From a checkpoint of a small mixture-of-experts model trained on Wikipedia: 128 experts in each of 9 layers, 8 picks a token.
Below are experts of layer 5 (counted from 0) of a mixture-of-experts language model. Rows are named router (the router's row for the expert) and show model dimensions 392-447. Each number is 128 + 32 x the weight over its row's rms, rounded and kept within 0 to 255. Numbers have three digits each.
After each expert's rows: a language model's description of what the expert responds to; "raises" lists some tokens whose logits its average output raises strongly, later layers aside. This comes from a sample of Wikipedia text that the model never trained on.

# expert 14
router:103159157167097180148126149107132162142117096124147156140114100131154057113112122131147119111139088187114078185148118149116159096072121144112099103095208170086104083169
What it handles: Subject pronouns and auxiliaries in biographical narrative, such as he, She, had, has, also, who, his, often after a full stop.
raises: " received a", " received", " act"

# expert 13
router:142133145198145199127101108170099160100155162183022126112101156132134123126107104207127122108151103148124114085110076140123163159076126097186125144181058186099112146139
What it handles: Unit symbols and table cells in numeric or technical text, plus demonstrative determiners, as °F, cc, partial, these, Another.
raises: "andidate | Votes |", " | Total |", " (seat "

# expert 51
router:186074172175105174147156108123155060106063154122161157120043139125146130143140136160116098113088157166175135123088140105105135184163124126093110144041143083177073190166
What it handles: Line breaks ending list items, table rows, headings and infobox labels, e.g. after ==See also==, "titles", award entries.
raises: "- A", "- E", "- N", "- B", "- The", "- An"

# expert 55
router:134061092131128099107127113179102115136141134130111133136050179182142123116061167074148140128141070150109113122073143158157126190162104130185160127174108062097165066124
What it handles: Nouns for awards, titles, teams and roles, usually followed by of, as Award, Cup, Prize, Cross, winner, wife, author.
raises: " of F", " of P", " of E", " of R", " of L", " of the M"

# expert 3
router:162135131082124127137106072155061104171079098106102113152120096160144104178139180193075149104104129146106121107112162177153151229144182120112141132164133123095137091115
What it handles: Wiki table cell separators, section heading equals signs, closing parentheses, and the family suffix -idae in taxonomy lists (Carabidae, Erebidae).
raises: "\n", "\n\n", ","

# expert 63
router:152154151137091158142152162130127110085191168087132132127106140085126165149134129095147109147166084152115139105091136125141153172144140128116179121112173098143101147108
What it handles: Capitalized common words inside titles of songs, albums, shows and books, e.g. Me, Go, Love, Life, Spirit.
raises: "less", " Down", " Out"

# expert 44
router:072152087089142088201145122117086136135083144120155170122166133145105114153122167129142155127128110135153177124114077130153107120172180127158120115113122052111078121083
What it handles: Pieces of French and other Romance words and names, such as é, des, du, Paris, Jean, renou-ve-au, Dictionna-ire.
raises: "is", "ales", "ale", "ur", "ient"

# expert 4
router:121086126084097165126119153137114166100126091128070110160088130159092185072113135097161197113183146135156163119171181131104107102110131155136084131077165124094097176142
What it handles: Pipe separators and semicolons between numeric cells in sports and results tables, plus dollar signs before amounts, such as | 11, $66.8.
raises: "17", "1", "16", "12", "11", "10"

# expert 58
router:119192135118054132149148104173134056159094149171163103106153145092169099089153119103108118171113152063138146155184109157158158150125102138140092116101165114140184104119
What it handles: First letters or short pieces beginning lowercase words, often in biology and anatomy text, such as m in mucous, t in tissues, sc, pl.
raises: "ic", "ust", "n"

# expert 43
router:114162112097115115144118113159078158110115156119149115107203144107096130100107077136110177116154070113133122144139084185132154111131125115163143177137188152126069086102
What it handles: Vowel-rich middle and final syllables of Japanese, Chinese and Indian names, as Fuj(i)i, Kuros(awa), Su (Jia), Ish(i)oka.
raises: "que", "en,", "wa", "we"

# expert 29
router:139099125153126129094077084157092170134137127167188157120154119126140142105176138126143095151106169156100158127134105187111183135134135125146189145095167165097116107102
What it handles: Wiki heading signs = and === that close article or section titles, plus opening parentheses after names, as in (born or (PSD.
raises: "16", "\n\n", "22", "15", "25", "12"

# expert 25
router:089133099092111166136178101179162146153126152151126141163102129109105127136181106109136174110210123111147119143166123153187123108118116117075137128128145049113120144139
What it handles: Capitalized opening syllables of place, club and personal names, usually after in, of or a table pipe, as Mal, Cal, Qu(ito), Bro(ward).
raises: "umb", "ph", "acc", "ab"

# expert 6
router:094086141139132102110154164087195100077174131083153111100100091126124101134195161079164165110160175147159187176129122130121092106118082148128171134146116177158116142161
What it handles: Prepositions and month names right before a year or day number, such as in October, on, from, until, and first year digits.
raises: "1", ", ", "2", "–", " ", "; "

# expert 16
router:089131192147157114093126101159121147123134166136086175151101058105121105129121109216119070101139159148132138120082094105149142153173110126109095172102094112158131185121
What it handles: Capitalized adjectives or first pieces of names in titles, companies and awards, such as Golden, Red, Best, Big Fish, Starfleet.
raises: " World", "b", " Cat"

# expert 35
router:082142154168189142108076175128120100102161155100085144127145148137131137124114121069109151116132159156166132154153149144155049098093138143111137080115125140127128127134
What it handles: Pipes and commas after numbers in sports tables, dashes in scores and ranges, and month names inside dates such as 8 May 1921.
raises: "1", "2", "0", "3", "5"

# expert 28
router:168145153198108145173166151178125194101141133129085134124154132104119156112090085158152156102125093124139133097133090094112149108101093088126116145140116203101176119152
What it handles: Tokens opening lines or fields in infoboxes, taxonomy boxes, squad lists and coordinates, such as - Species:, °N, - Succeeded by:.
raises: "- Succeeded by:", "th century.", "- Years: Team /", "| Bronze", " it."

# expert 10
router:145112122132122120132155128102125143154121088154151163098157154125111151084094157123119081098145170147150108120113095098079134114146144119172135135156172113121148068169
What it handles: Opening parentheses, square brackets, slashes, quotes and underscores, especially around IPA pronunciations and citation markers, such as (/aɪˈoʊli/, [ʔɛʔ, ^{[.
raises: "[", "ind", ">", "H", " \"H", " “"

# expert 7
router:099140177118121097186109148110141143122151084095098097127144127118069162155123160139092107078191152157139095149112185095119105131118173140178164099195071107094139156126
What it handles: Last three digits of years after a leading 1 or 2, mostly in birth–death spans and dates, as 1(420)–1460, 2(003), 2(012).
raises: "–", "/", " and ", ";", " or ", " | Succeeded by"

# expert 17
router:160085108111193129120092198088106145109097123169125173156120175118177139138141137096091135143102087180143171174069119061137156162167110109145103149141160140095090117148
What it handles: Prepositions and particles like up, over, out, off, through and under, often as the start of a compound such as upsurge or outage.
raises: "ex", "weight", "board", "com", " of his"

# expert 48
router:066132164173116109133100109094123103124182104102183120140151145164101211154148159154143111054091150109141140186087085076098093137097127141165146100111137111113198100104
What it handles: First digit of a year in dates and life spans, often after an en dash, such as (1806–1866), born 1972, and decade phrases like early, late.
raises: "999", "971", "965", "967", "987", "930"

# expert 24
router:074154130131088113080141147111109121117084144136086111108161092165142079091128076092140086178169127159120134152150117160068168115142133120089115081158139137164116118133
What it handles: Opening consonant-cluster piece of a verb or adjective split into pieces, after was/to/and, such as fl(ed), sh, cl, sc, r(uthless).
raises: "ash", "ag", "atter", "anc"

# expert 15
router:099115159136134153137122117075130145111074132089142170116200163088167149183094087090137133083125166101102152153128099082134069133111162125093121135136081096108103083118
What it handles: Word-internal pieces of Latinate words, often after prefixes like en-, in-, un-, before -ate/-ation endings, e.g. env-y, deliv-eries, elimin-ated.
raises: "ible", "acy", "ated", "ished", "iet", "ated the"

# expert 61
router:162123163167075101131128119141118180164144128174168107138099067104170111093126123122119121135116153099116124098075111162085153110189132143120111162159114149115118152136
What it handles: Adjectives and adjective suffixes in organization names and topics, as National, local, public, political, Federal, (Comput)ational.
raises: "ize", "ized", "ity", "ities", "ised", "ly."

# expert 32
router:146128142122164134044079098143190132166196170118072108136092127110153082098083128111121080174157068119130140106134140148156142143101088109122161150135099095175104119108
What it handles: Common nouns for buildings, services and local amenities in place descriptions, such as building, car, station, water, cafeteria, dairy.
raises: "ing and", "ing,", " and c", " and f"

# expert 39
router:159085131109166082118124122079137136083113162100084099165080114135159149133134150104175111108125144152050133127114132137173102143120113094156161120128144115061150119146
What it handles: Common nouns naming roles, people, organizations or works, after modifiers, e.g. artist, historian, girlfriend, club, team, film.
raises: ",", ", M", ", F"

# expert 42
router:128083143168131115061111185197129079134132101077084141095080124094129110180154108140127180155124164151129090174100185069139148104186109149108149111124086172095113172101
What it handles: Past-tense or participle verbs and their endings after was/to/and in biographies and plots, such as began, received, -ed, -ing, him.
raises: " up", " most", " out", " away", " off", " over"

# expert 52
router:159130185156135144138131115107112137165142124171115163081193130137131093108090126179165107158092153169184151150174095142135097117085166136180127139088141131119087140133
What it handles: Periods ending sentences or words, often fused to suffixes, such as ing., s., )., plus dots inside website URLs.
raises: "org", "\n\n", " However", " The", " Although", " However,"

# expert 11
router:107150059134142123136143148122121106140147127120123161129093150150122113116188115060117149131086118121155095211129111142094111137151109160146115149141170098139174096110
What it handles: Surnames or their first pieces right after a given name or initial, such as Per(ret), Far(enthold), Mc, Wilson.
raises: "burn", "well", "n", "den", "k"

# expert 46
router:151114122138131097173097113153119119111113137050074096166103140125106120118197092102107157107174127148102084127121111157190097181122108159146157123147127091139126162126
What it handles: Second pieces of place names, streets and surnames, such as -ville, -ley, -field, Park, Street, Smith, Hill.
raises: "'", "burg", "’"

# expert 47
router:180151084141146183161108129108177101101069114117094103094067073152176142174090159136178086199123081141117155099148058104171133179075152088138118111114128130082129110159
What it handles: Field names at line starts in infoboxes, such as Born, Coordinates, Country and Personal information, and second words like team, club, city.
raises: ": V", ": A", ": T", ": O", ": L", ": M"

# expert 62
router:160132088100167185124112141107160099129155090113128135099153169112111138088130163163134095107175172112169165141117108114039191097116110105182145100145198167128162116152
What it handles: LaTeX subscript and superscript markers, table pipe cells and coordinate symbols, such as _{, ^{, | Team |, °N.
raises: "2", "1", "8", "11", "4", "19"

# expert 53
router:149133133116097091176145103134116109187100117072137121041206150155131107142129192129129136162096080140156105148145177127128114130170161167102082053178119083138088162131
What it handles: Middle and final digit groups of IDs, grid references, coordinates and other long numbers, such as 5434459, 98512, 642.
raises: "°E", "°W", "-", "000"